config.yaml
n_experts: 128
d_expert: 64
d_shared_expert: 128
moe_layers: [0, 1, 2, 3, 4, 5, 6, 7, 8, 9]
routed_scale: 1.0
balance_bias: false
router_cosine_scale: 20.0
init_std_router: 0.00822
norm_eps: 1e-06
tie_embeddings: true
lr: 0.00345
train_tokens: 729800000
steps: 5568
Below are experts of layer 4 (counted from 0) of a mixture-of-experts language model. Rows are named gate (a neuron's input weights, with its number), up (a neuron's input weights, with its number), down (a neuron's output weights, with its number) and show model dimensions 0-79. Each number is 128 + 24 x the weight over its row's rms, rounded and kept within 0 to 255. Numbers have three digits each.
Before each expert's rows: a language model's description of what the expert responds to. This comes from a sample of Wikipedia text that the model never trained on.

# expert 16
Description: Coordinating conjunctions. Conjunctions and list separators joining words or clauses, mostly and, also or, &, slash, commas, then (editing and typesetting).
gate0:127146140164141125120159139137114170120122141118110158154093114148098115169139197135128095139093155090152112132140129130067101126110058149172135103093190114122130139117134117127154139136163120150110125123132167110132135101153146163121114095
up0:127131154132138181145153135112164140128086162154120147127097156114129116161113126112139115097133125125119095161084140145112122127148083117114136080099103082115121108130141136110105108155136127121091136126162130119131127060130115114123121139
down0:145135182145127132149147146127138137125094141129123121115132139121110135108155089101130099119133139181100123147116120148078153084117142110137125108088096125114093117125137131157126085141135057106111117147114134137139097103099090167139124122
gate1:127128111111151111122155141121135162078116113146118102125106145151117144141130119128130148145137125140094063169091172161122116132169158129115128155096116147137146086151153135147112125146158137105130141161140092098113151138121130177117121139
up1:137136175142142196158125112107156112182149148113143154114109114129146142181110179137128089142117129162134133085164153084099154157117163152164146124103101156119162122110125154144127122111128146142093121143141149086133140114163093143118158108
down1:122116170129103123117137160092119106149141107104149133125120127080154115116165098129180169123118113138106156125128069144084196098104149137097141106111135134126094131126124132129136136130107103162141108127124099155134088118092131150147138122
gate2:127162093144100138144092074159110186109127082150153101090144149150134168139136130118116149128128142147166134137100104151134182127147179124156122138154139151103128115149134114138122133127117157143135136148107152178158151152100099114126123178
up2:117134114121135127113119178104124084150169159134096174158094154132103113115121142131117121121175145097106136106148145073133091134142135114119144103111127121130126145104118157122140122122130128139111097115137119103128149126151152188117079106
down2:094128133092152108135109122140116147117084144186147117147149115150105135156092141092111182172134130116152131094095101134167133113122094130171183114137164105085147170123144138112130139127132128136112118134135134126107187168095134117084134137
gate3:140165130106114090155171108114106152132149113144125144162150146115082149108134148120165131105173154135099118105114135181112148123112154122091094116106110136092132126117158124106090137161164124158099164147139135131144151138147089172122128116
up3:083116113099149136122150134140137111094061132130154136111126145101162073165141125141115134160102118084130127178118133157146119120106123135166106150126151110126152167121129133174145105127095123117149111104122120141115137083151125134123140110
down3:139114108110150130139141100113128163141080161103123097116146104147160119106120158130136098133120142125078137120071140117128119112142124142173138090124088150169167182115110083099159101114139139109130130125123111136157115122126108140110105066

# expert 27
Description: Inner syllables of names. Short vowel-consonant pieces inside foreign names and words, e.g. Mikhan, Mikkelsen, rectangle, Dimša, invented.
gate2:098125119102143139120133065135116147090158146123102153127098160128120158134101090121108117139134138095141134133162186114141109095091080120171128135119098140117125130143097139136121160113129060150130135115117145107122134132137119118129114189
up2:097128084092137162097138126167185149099134135115131109128124094149153152137149085149134112076147162116166117126132150116130127180130082139124131130125092109150100105182076110111124151111139148151127136086139143136077151142173120138081156139
down2:114103142164105128101105154125143132122123144125130115139157123124147103110110092182147102086153104098137127125143126145100169129094101096117123135108173143149139137120134162108138121170147149152154078102138131123140093119126129123118150146
gate3:147142104157126078155153148137149134146130107187151151110180153164135152134150164081161124095115132110123124097088145170119141156134136102114113151121119105128129186135145131129176112132146142181136115142143146147112132124126113143056139136
up3:096130110136125078087143130094143081132159136139133111110155121149095146116140116136145131096136120113083087072134132133119106085127093159118170121144166117125163121165110159098101156115205145111112151128129094108111151135137109158135171121
down3:127170086081119160175136121112107116144161123132115125123123097142122159151137148157124156083141111130163133148146114191090093136128142136153125106154120170137094121129105137076087166113105130125124088134152108122142106136142104133124114106
gate4:163114146135140185110113100104108142106144162098149080138123113112117116193132121158153100124172114120131151120116145127138143179109140142111089142106179128117100120118160104153122093151127130144142107139123152134128109108120142121130088113
up4:113174125125142115106123139141130103120130111117113163162123135111148169084121148132129161125107165129131127139136132117132086085139086089149165108157070131124150093108102152112078130119137125106092134116128093135148118201113125149146124137
down4:163120131111174156119116139147141161097100110166133111147152114119088115113131117104144124131126148147126108110129130133080087099095125127160138098128179102139134127133105104104144111104111104115113173123150074130128103119097135142142105143
gate5:149145103128125142148101092132125146129092121097124102144123150137164174097143139125128152100131075125114177115122101115147092102094145129123139137109095135117129155142209148140099106105073129160116123105159152097145150118119112115120134131
up5:143116116124147131117090097130143182131101117127133099169107138121177177133123107149131148129117090125102164126143166071138062072133162132099128146136120143109085151146145136134101129167122156094105164097150121118142104122157146106144098115
down5:137144099102068153141112168127150112135137071115124166125118165153173156127144088152110129124137161150131198144157157145135113085112105139146092144134164092106122148176152170132076135130108163146119123083131115107143140143117124091127111146

# expert 47
Description: Letter "o" and currency. The word-final or inner piece o in Romance and other names, such as Bernard-o, Ren-o, Sã-o, plus dollar and pound signs.
gate0:086139133155128122114154168133124141121147135149112134137168159111128123128193129120148129096132114131129132101137142153114095117105122134106156114096107103121150112124102133167158150110110139144104186124092089161108112127121148147185118101
up0:115127130103137120148135158141117112122186161155149130141133157123112105149147145115157202166105107147113107147091186150109127145090081145102142101108135114170106121153149126139137117129129129137086141105110087151124179149132124146183113095
down0:129188145144124114110101098136143121126102170106147105144191185128130151114098159163126135118157139158135138076165136086153115130136129107130119156133127096128102110074181127118119138148114161100107112128122136132186122100125131121119171116
gate1:104093130129152146115115120139160128070145136134083108141091109145124078128145112160128136089129133142158119142160167134145123144147121124119128103169138157118101102131076119151125125053112107168126091150088136149113153111179166117109161158
up1:161165132134109114154156110147103146171077132184091121122199134107133152129106144098118113156141148096146137118117121130119136138108133102113142135104103085157172136130155132066134105184103133101127152090127127130123102115100092163171123112
down1:173124134143174146136129127111163106085104083162147131107101147127122128180096127119131171144144116129084144143140159137124080123113105086127162141147179092118169158120142182128140090109089127092141164144081118145115138158093172138130097121
gate2:149144113128146120137090158125106117171144152132134133130129118114111136166116114130125080188111186126077142121116153091178129133103152124086161168149131127092146128062158129119124118173114094122137117080167128142181163133106132120106119147
up2:123138121133130125137089150114086118180127123137111140148156105127123140151110118124135073175113180136076134146100158115165145136105133126081158187154144131125121116075152146144097123145110091133136144073149122112162121163156095114111125163
down2:125128090112079136134137101143159121120131105090147141104105161165142151146094139145188134121118153089115128082150136142167106157162152107125092103143110107108132125126118143144167101116133119128146125114145143112159114140103149102102126133
gate3:127126108148119169137137118149131134134104129119106110128088119147105178103165134164110108110183101144133132146138131134138159149133120113143170169077088160157155103157165138098080117123108098150101135160143147139154094109144120143082188175
up3:132104144138157107116115140095143118121110075125116121101163140103131069105097130082137183151074155121149125102137134142103090128138138122128130120186142129099111138111098105171162122100164179121139126105096093114062185160140132117139102092
down3:129103097154153124126119110133130141171131127166127117173118104142179129135120181154121101130092121119138142162120167154159121127149116167142099100092117154121160154153157141158125145129123121131148146139100085114153128143131121145141107121

# expert 28
Description: Letter a after consonants. Word-piece a or au following a consonant inside names and words, like Santa, Mona, Boca, Endau, Raufoss, Laughlin.
gate0:135138126179111146110138132113129134157070099182049084143118134136137154106172124121114131090139134130138148142127108100110182135135145114115137136141130164101111120143122101089129151139131118073096168125145113129104102128119112111124130110
up0:133088109139112088152109163142157109122126120076190165103126140130113129145128097118141119141115125123135096085127114161145115147090128144160108089126131116143171174113134156147152138102135138122132107119116161136105132131111146155165095115
down0:156147152135155132136121124154117140155147165119130107128145096138132105140168146130121086110172132131154143114115160128122111115130102138117108088111128129186137161116103112134143178060122139093176137111111132100148124109130112137118134178
gate1:134160134104127102128148134103105119159082123132098136117163164134139155129146126053139117110142102132144051072142121135084126101106137130107098097124128115145079117116129114111139130104122127132066168143142131162105111144137116169149127130
up1:144158149137146082157100105097135134151108123138093116151148130125136136138167167138139149109141122152136117089115108138135150112098123136093143099106128176144142111096151110138161122117093146150148152111153144139115109082128125146141103148
down1:139104116117131114104133126152134089118151099131100128158160149148107135122122106116147108150106130184168163115125149123164118103107089136095153150141179070129128073148133131127077114137125161143090152107110121126161131141122141088072123134
gate2:141146124122114112137111155179133115180173129116105144159112101158099081126139145142141088129121141142126118079126091118123159163120135132112093113128185140123176136115158128076120092127134085111148096113126100095124156118105172105092162105
up2:093112135135129128157115129094123124101107152167162115080152184141112146198134148167153141086148111132133138173117141127125118095133129084133135127144094126111085126152084142147145129126133165155139181133148148135140112107146095159178084122
down2:158114155143154179136151098139115109105144133106115120069134091116105122130157175078104129109151113110103150101094098078101108136094112159117117117119138135133109130104168136105181123119143101113128131113157164161153115171151160131106134159
gate3:113092150102140118136181162136144180084126129168114134119130082089106078132098147120126113133146132131104113104132113117120107144152099145112097131115125119147104103113085133132090157098098134166150112106120126097128096124137134145147146159
up3:151132130152141151137094091109132075151131119145153136092144195151144150133111115182104144111101157129141112159111134074130130146103160106119148088128114138123148160162132102098160120141139107127122113104095151157119146130176172135140084127
down3:171117172135144168137158156125101130128131119134135095135092130133108091136106120088105127117135079117149121092095124147107099142136109081108132123139165125088091134113164140081208133144095103116128105140153151113138112160083121124148099158

# expert 4
Description: Word-final suffixes, year digits. Agent-noun endings like -or, -er, -ctor completing words (surveyor, editor, holder), and final digits of years (2001, 1915, 2020).
gate2:108159128154102133125138125138124118085120111149131134096155125166149152152149130063128062113138125085132122097132089150110143115121133122095086117091136106135103135153143119106164117173117112114123135130155096163128103158124148115084122138
up2:130140106114114117123141093142069122145142141126162165103138144148133188152149152121151108137110110093103120092126124133137133106095152143096103122104145132114129181140156159103119127145107108109119111129172086130142122134102167135100115132
down2:126158152143102166078155145142154105166110142126114120160098104123196124121089117115099069116121085085124116121120160113124110133131116090157107098122098148134127126114105139100082086107155086140144105138131152081106187071101134142124143094
gate3:114152128139130117138084106148124146158115088112109135139137102158155157127173184093161138126131151153136181128140154132132112134143157110149096176147137139101115128106116145143101131118115158124139127138141096131137107133125112101152159128
up3:125147141141137132132142108106135111155142135115126115154104126116130079084103127180138137124102169144145149158150114148131112118112161160083111161126167125138160177130153138128127109148145118099132143130165104118137157118120161137125103128
down3:148137108101140122108126154120078125147155100119157108110166156086167105122164124156119087112098144125131135121153139140109183086148115107131100130143166108133189155122131110134118095119136137145125133126146130109128154116173100120089141120
gate4:118135149126125071119128138147107185134137121137108098174129126125116121098132107098117175102138115134119129114153179106141125109111111148123136120097148151086128103163142127137104157104125102081168153146162135085126103137086118080143119188
up4:122149116155116149115117131142079142141141130127101161152132129113161109111142087076142164147145169134133141096169159164126164143165130161135149128124147150120154120153124116077143139106133107076127144162128133095116117115131126082128097162
down4:125164120115140153102150141062117170135148090128145179122114154136094134099146147169169087088124139142093066150142172138150116148113143155143142160140172136134146144144148113141108130146120098120138142103129118116157131118142102113141097120
gate5:102118152148141108147128161095130095135155085193155120076156161117130117106156112114151133143094112111108148091110161101128113093112130086094134120161133124099119120095052082116131098077132124151126159144131150156145098122170097169087182110
up5:088143117079171124139128091125109109114090192099121174178100154095157142107121113086113110134140153123159089158121136129147107140168121119155117135111151133174116142129146121155110122174111113104138095132174159104118130132107120138146105142
down5:092126099151115127170121133093136116115107159112168163083120133124128140119079108141130131143122124154132150158100097108149106132132184132102100118152092116145130139122153103165122129123142109135146149165140142198113142111148124108114137140

# expert 59
Description: Mid-word stem pieces. Inner stem pieces before a suffix, such as Medie-v-al, Collab-or-ation, V-ice, immedi-ate, estab-l-ished.
gate2:132097171111116067126153113149109125124146107153120123128109149169096101138168086129106153134117091103146075138127110100140169131117132117158112091154142124160144155172178126113165142144129160101137150144145115090157102132135153127145099153
up2:157146182117146117124151116127126129125161168169074115120145128126111071175126169102116122086166147170104161131144121133114133140117144165156109149112147140129124138136145111071102111152124115100120157180147130121124144114162119136102156126
down2:098123116135112111091093107111161120120104124146134122173134133119113112109121115140131133128132119132107081141155092127138138169098117111129141108102132082098142152140172145129136149147129126149106081107146095173149135088171092144167179140
gate3:120121143125125114147147159186173117077141122131108125121153143165130116106155112137111150076133099113110144150116125084125168131115171142152132110156102134148166136165103129116160142133063152142106111140169183089120125141155121077098112127
up3:114134141102116117137091115145132145113143140140100119142103132133115169097139151159141154116104162155110188155152140138131128085141167113138119107194160126115118137118115153086129168103143103152164112135176097092158101155130108085132077112
down3:122132122102105121097101176115140109085117167134121111110092131159152184115156155098164152099149082125124114129164099161133135139143099081118127172130071139112145131132137131121120143171122123108109151128160120105136140101150118102094139089
gate4:107126112143129105119141151098163140132138128138147101117138039154137167115112174108144148115106100096092139126128123141173144161129098149135180121132101144087150134140121136147105131107142093155089089155123152148182156082145155135124128132
up4:135125155136124145156085145135131123130105097126123125086079158086163099114143098147129133083191101168149122125169102140121142142126134173126116055096116121154134123134152107116138152130061138129158137126156137143108090141125134168145113133
down4:092098168149147149184171119115119147108100161092118127088128139132152124145111163107142117144127129102166104147116141119140091144116169098109115148084131133158138131141191131167115114126138134119145129114128111158173130125140131173109161099
gate5:128110096125129083143120150092099109103144104168104101104166102154112102184142108132104109134102114131115112134136148141105137136094104117116081122106160150129128109145146133136134142137093163110135146162178120144128166105091129157091141127
up5:128126129136116179125121145136186151140115127118143098134084135114144098121180102162146108116107094101132182118125144129194165122139174143138179121178119113097117148142086138117127132096127132116090084109132160146119106116168136103137138136
down5:130101093120121170168158123104116105111106132145178131106110145137133131136161122124109115137121125132169154124121161112128090151179128098152141143141136144130088112109123098158173114107141077120102135145148140122127059179103132150120128117

# expert 53
Description: Digits and odd pieces. Digits inside decimals and table numbers, endings like meas-ure, uneas-y, pieces of foreign names, and stray bytes in CJK text.
gate2:143136124082108128126136110137105132120104155136166133134113131179123178108118131103108164103143115125144088158141093110109136144111130099159099175111138118122117158141095136174117155099099155133099150146115097104112120109124144153129125133
up2:162133162158150150077127139091117114108106163151121109110168133135100139160115106135115172130169132117207128154122117137123134124103135134154139150125154171140109108136161118126110143130087129119123142141082150118125107076133097151177183120
down2:148105132107109100152133121090141124100107144105094139132137157136124128165110094128132140123122128136119124150136138103113126152146117131101167145153161146081115146111137146130148089101121074097124140133159128123139164130110123109131134134
gate3:126104138145158109129167081098129109114111113139117128153177084086029125117100111172118152100172094151116115093160121091125079113140133145115129101132123097152126135132133106134126146108113087119155122137120117116168091099115171128147121112
up3:094127116074094076137107163129147109143144156076150145078148154160189138122141137090139118164081157148176138154123138122143140140107147167120147132117143075119199147112140135122101127118147148144117131126140147127130142145109127132118120116
down3:148188113131159112060163129176112132096119126138125086140114131100143099121140109128128140116077126142144146136120100144108117163135099105165125141131103144176113146129152158093129153124152110154148145096138119124117138144134123165083155108
gate4:115161094145105148136120086125138139145131135131115110117148136139112149127143138127119137141155154112168162120150153140123181134113126145123144126150157154119090089133109177054121123156139151082130135126125120102138116101135111115134146133
up4:136099135120153116132136177135151132114123145130153121123145110118131143139150117120091180172146132173104133166131206152124108144137146103167112154174089130108128145127175122203125124098125174145139151110122094162114120122124140126127110108
down4:101097125126152138135103131172166125121125142132139109102127102140128135154102104113154090161147080154124124149138136104125128141131129114080113150106140126135157128151090156125127180155120121125132100139176105122143149083129146097150135147
gate5:163128189127132136107125135117142140092137126132164113090130176144096119131115154101160162094172097139170111125115131119176136143111144131136144170092089145148119116107098123123150131130123147082121150140148106115131132112146107138139161154
up5:141136169096138131120129134103129123114132144140100126110131156123096099118083128100136171128121117093165146113132157103152158154137139115103085156133127130144117068089143125112116154123133136067135096157149123126139127152140162111152137125
down5:084100097134158099122113129165106139162121112140109147129138108145092131120170156106167085124108125117134070130125131089128140132111121142115141130098155170177106118087107110124097142136138088141183095152124132127095101121131115052160143111

# expert 7
Description: Slavic/foreign name pieces. Word pieces inside foreign, especially Slavic, Turkic and Korean names, mostly y and ry, as in Krystian, Əliyev, Gi-hyeon, plus be/were.
gate0:125117069123111163161149083118133141110121144164110111144148157139138115129147142117126105129137126146107152140132134123134144126141149159126131137146126127163090133152082150162135118138131126151124131136156109105092143104106078120108144188
up0:134121116117107115119181092110100085120137151115093153124118140091111141131126108145116125138155112132123132146164150117104119127139066149144121100113132156144128132129088122114135136070111159154083106149109122107163134119118123105150160167
down0:098142146104121100128154139112112114151138096123146120137123129135120099169108107141114151124163179155113144135140150126171119138140106175129155128151092146108148212150153150123126131144127123154105136130079123180168107165136107143137129134
gate1:123145137109109145135127153140148106139143148136081149108093140075154129155124149173132112090140112165170106121164118142141109173127161129124100119099136163154130110130122114156101114109141148089104145125104146141104147106083143121146143159
up1:143132146125118149143091152111080140156152155099170100083117123111122137141119113097125148139117115173108099090106098073123123143143106145128155073102141119108146155103124122145122177115107120153151133138125198154130137112091145139143079129
down1:147121111105170122159138108125128154112101116118191121113104132115072146118141092129143134108121133100115137149170112125106111150124125089162142128140120139126118145109097118093169132142140144146125111116168123152138179131133122135160097110
gate2:131093110138110132128160177154151112149163102142095112144143158133126146188131155155107121103089116120149095134130101126118171099106178115142109131131079140125110106142133142113151087166150146113159187185146111124143142147104126142133095123
up2:149144145108144131153105159093131117147089127129114130117095113154123121109126135089160169128116133183146183105100094153115143153150102168138129123172150139147143121168136112119080098105114138150096130101120147120092129134122109142106142138
down2:086152138159145124097170118122106168115086120112118087162101112155154119111146118101115102138136112121140119109143126109118124188125132156108111122135101127110082140097130139131093133096116142132147127130140131176133135105121135160177127139
gate3:148101111121137139125116136131136151118146123101171111148136119131136155080134099128111136125139112136109070149125174147140098112107169119124108128085127156159151128093169156131160140111179126105095150095093102116115122138141145151105140101
up3:139141141154133125156133127135130136166145119162140122103133081119157093134136182143166109137121167131135168168128110098137127155130105151112111122121138141132151147127108136114161109158073114182088104160122133117092134112146078115129106182
down3:088147098148151134137112117121120102097106098161121085116125121097106101139117116094143105120168108127092108120139088190146117119138119097162137113102122127099102150144148129108109112144132114138125089121129113105105138154122142124146108133

# expert 58
Description: Commas, the, tennis scores. Commas in dates and places, the before nouns, line breaks, Born in infoboxes, and second digits of tennis set scores (7–6).
gate0:138206140142107096159138144158129070156100102111129129150129109128167139147110136078174122110177126126093116131154123139148115157148123121107112114083054149124128104136152110112131146134077116123123098067120118108098126157153118116154122111
up0:130139098132138144096132177164152119169124078159087091162113092115110107115163125141157084141148032141163146141166140079132127150071118110113130106140115149101149103132115146129113126123137120120117132137117108124128130095130107125117151116
down0:167101149041111144088151147122091165134101166104143105137151133103130140120138120165119109158136197142098138117134118110104155160125064169076110112103149139082139141162137124130119132133141112097136129123091154122117174129130161107119098101
gate1:129131166154115134109154122127115127143126120070146141143137090134158165126115137151132165121127134127116123141096162113071157105188167117126150122110176163093110140124141121135136138109143154144126141135140137107125109156150116120151134129
up1:141131102119148167154100105134127125133125139176084133142128189161122096104138121116113128098106119103159105095156104138165074130111101111115120118145076095132139130137110085088147096120115134128140119108128123136088134130082131134085129138
down1:137076112117182089126130163171098147124148142103133135116140159131131134163120118107117094159140090154153147114101164157142111133085138139092133093092159106119132149126077125139078155125108082121158075109136106113121140142127123184129109128
gate2:132148135169100159103136114066161133140138130170158131125155194124111131081147142116119107113119118114127119144111158124107061121160138089044141096119160118109134148153126097103139126111154114146134130153163130116173140140148105153111148091
up2:094147149113134088154139085139090134158106170166091081142152124113124137139128117150173127120131122139116113109153135145114115126121140144148160157104121151101090144122176146159151155153122124188141133090117122130140155102079131142143144164
down2:137149120116096075186115084161144158172100141124143115147101127121144134127124127161159120130140120108080098085124108165116145136129156122164119132149138184138148136141181122118124102120172173125140146091124157142144133148156128128155046122
gate3:132117171111150127112122125180139116117158122100111138103141083121157107142094140120126173119146156118163136120159146131090107155134129153168153147158134155177141112100152143122165142177128102136125118131129145118158135108111130106149081172
up3:140155123115149137142100133133138105106135135182134128125070170121075134089137140135166143115124158134179121143106104113113112132157129099092124118121121129103179110133046104110123094080115127089117142098148110105172123127160144165113124103
down3:104156158113096139139112069099176142150119125121118099156114111143118126135149140120090146104111138115153088151133120134130154131137074103116128146137180110100074095129121098118191096123138137123102130099115183126144132106132115182123140140

# expert 29
Description: "en" word pieces. The piece en inside words and names, such as Que-en, sc-en-e, Schul-en, giv-en, plus the start of Green and the.
gate0:161150147116110102101113085139133149137127101135096113135117128136118154122123032126121177144111133160143160135127122118134153139118130149130153137124134169151133090152152085116107113134139093122119100151135094097186131117117143100050126135
up0:051130115119149185117166150113111115094129146144135171112137145114104146170132188104128120107151129081099092114118099137119096131152136110147125090129114106110100126124098162154156134123085157123167142101079168155094116128128104169170119127
down0:145153124098143125122132134124080127101126130144135119156110102158130133147109086109095127156126070101137123177104103102139138163126142122110161108121158138133130093120155120155140120124113117077110106082081085060135127131172129150138125156
gate1:141134110134143136117166102144146113130024159119094134137103152134138162109136142103109140104136118112141137141129130157145116115074126083147133138114160118135144144137099094175129104109103142120117158097155156127108116112167130152161149116
up1:134137138108125156123115161105085133155164103134144149088137119105088096192132106145127126150111152153138110120137127110100146132187124101140109112112122151125115106097127142109123124137151128114123145168099087127127152132117146087128132112
down1:108141123134200147126107132118114112133123105108138127119127121107098143129126127103109125122086091146107101159123124083146170112122157118130127126118134123085107136118148143140122093154149139106132103173090113119110129141167134114126150105
gate2:132167109139135106115117085143156158138142121117165154147151118100080123106151125109116207149118070150165126099124122115112126149152107110184124131139155173081124147131078137079117156114109147128129095166143125138139132113129169181120125112
up2:147109154126155120180160140119104131102120182169113122094134131152132113153132148145103084176114179091079112129089156144118094153127122127129146129089083106110148116139124124137150145126107111104145112117153126167093117141082094115160138165
down2:119145087097105133134132122143122136189101171137095113116101181144135111129099129130150130098155121076116122095127149137107124131161101120144149161142078127153131175154108125118146114130138110135122149093146076107165097173124120192139133125
gate3:144152143149140120154109137151160113126121098137157146112109133104167110101123121159138120103133120125141133135128096122152140153123111171106109122103123117173135120126107124107165144118115116134092095096103137102136124135152141116112129152
up3:096146104095135179088129089123135132112133116096131114176070117101116151127110129175083151072141138126134128153140104088141153123135131115152115127130135136129131120112119091145084153095120091163131097077131082086158120135108120128124129118
down3:150131119147140114098129146163144151124126126122172118141152156120126101115106098096105083114141111114098160096173156179154121144092127100115112148117125157115151133109137129114105134141125142150100158128151106125115154119128151169163096179

# expert 62
Description: Clause punctuation. Commas, periods, colons, semicolons and dashes ending clauses or phrases in prose, as in "Eventually," "Beirut," and "time –".
gate0:137140172150131107137081127101124137133137131126112104143149156148117106117125128138140129121146134110156116148084125140135167108128144176132118151151180135165151139093149125120116145095145125124148085190157164107118076208124127097131101119
up0:158153157168131171159052132089110132140165143097104060113139100126116115121134117127128125122145117121142120150108118146153195144149112186129152102130153135145134122094131132124147134136137168125144093142124141139148149204165147112180090131
down0:108134136124095150152153142115137104122131137136126133112100083137131104104119120068167097145141132119106097102123155163126107041100117105129146113128127107123134149151105134129071141149091121132141125114158149113138136107102137096166148153
gate1:114147125141131161155091175129123116150138116104140130111131161122127128111170097133092111103123129110140101105131144139146154168106101145140087092126145140092141098130139074151137087102121164091169175130129115146156168130131075154137110131
up1:126118127076147108112147149119136170124109144197170133147145135092145127137151175134153076096116161134112185134109146155125110133109158113122134166119098175125098133112164141140115114148130074167094127083119122145106102095151154122128167086
down1:105154143107127081135170126129171118143146174160131124138107141083135126159128124129123104133134138117122150159086156156144120125172134090131179103144088105139159130149131151149144150131167103093130116113143108106140170144116100170093106135
gate2:119097151161130105123174124101120121120073094143144100107127153101132166141155130154138096166131143162150178094161114153131147106146134115141156139099131144107091131136147116126150144149127132153103099051113111137117144125138137153127162144
up2:123102118179116169163138116146096110151157158140107165136168164115104146097111162106164129143134118133121098131147128150141138124129134124158097069131137162102117110149079163126143187165120168112133130137140149138132114122143145139095156121
down2:115148111119149142148148172126136100150118104158175099104155112133106111115150140150084110081120130155133098124150138097085121092105098088086154125094162109114118099149099127137117114103176103156099139114164149125087106147099136079122137089
gate3:123164142125129163102130141179095082106156143130103145181137150109133136083118215141153127108154156154160161125135128097134104176165116186120139097145147139150130125131116148130123115119143114125114130130139128146138139086128109129106138108
up3:118137104115104139150175138124089097142171142096135176138100131084089128104097132149103148197122092124155123128135090131134147143165121177140186177130144168135147151114112134157100140068119121180121123116126115142156154146148107114125180118
down3:124137122120129139104151153104138139161137090149122152102132162141095138122126134130167113144121068089126124089181128128132107117121167157125134161151103157124157138132098173173133152132091126122125139141086121159142137132132167160096131134

# expert 36
Description: Nationality suffixes "-ian". Demonym and adjective endings, mostly "-ian" plus -ican, -ran, -land, e.g. Canar-ian, music-ian, All-ian-ce, American, Nether-land-s.
gate2:115133132108146156150133123102077129120086166093171123121124135116100146105134106130138090109115108115088166138126116128156109103110109174117131197099143162112098152142157130178109136115162154082134129120155115129100142128113132116124138172
up2:137108090150140160137131142148173136114106124139145099163139128121187134137170134138086154141176163137190134133116127137141146153102129096163148127125131086122156103164134130116133138117092099153110136131088143103108107101114112124107145141
down2:111157136128120159127136138082160119093137082129136107126124141139129110138112102145154132142111164141136107160097115154133179121134121105173144139137132151129109119111153136142094184138111088146133167090145112141147126087154126145111155097
gate3:140092138141158091154158089154149140096088163121141126145210148087139097124120158099118140114150161147102141141157129127145122128135154173120119149129121149143108168114119105118115127113118130130114130163112162122151161087146145141121115181
up3:132088067101137131121146149109133121132104105161064117141149124097115106143137141132138082144136091114141139113152096114112115129131121131096079113142087111137109125110094104120108126138107136167068145142143114129172127097148112161095180142
down3:136092154157152143132143121113120131098127089144163175120140200107150142105146140139164129136146111135155174115146132112144114074176146145139110145148123076144122091120122101149119146149121156096081132113105153110127131145130134070143088136
gate4:166069147105108115130136135125143117137117130134083138179135117102125111123106155167117084155100107082114155126110091128160114135080119166090141144156161124103146142073180113158088105127151139125136111165141128135156111140086154102108130109
up4:114133085121131108127104135158167105140148124118129154182101101116113135137124136101118151138106161131146128196095125136085108140136102080107141132141162134094160132156130115117114102121104111168118119108107141075120143143138140128091141115
down4:139143098149110120143089150131148125137083076139180154157139125163144118097130117144114142144138133169143142090081128140123163112113100138134107127165114103127133153141155150176126133096125158142075124116137125105178104069155107134152110136
gate5:128128127119127117115133133159143129145111173158076138165148092155081110107119106153122171128139156115151082135168116138101149154155127115130108159167117130146143115146153124108102140155130165164106156095126044129140087097134126134110141105
up5:123139116165122091131094156095128114135103128116047146170124136149148127143117149118107149145133156089104120148107116177100156089141137104138126101150131154129153088109130132150113128160084156101085159139135111157129158119094094155140108129
down5:138124132124095170146111127118109091135114146118152131112157153130136135144094125075107119155123141153103145137172146098181139125155118133124111130126152154170104122116131127124069098092093171118129132120121114083104145055107145119102160094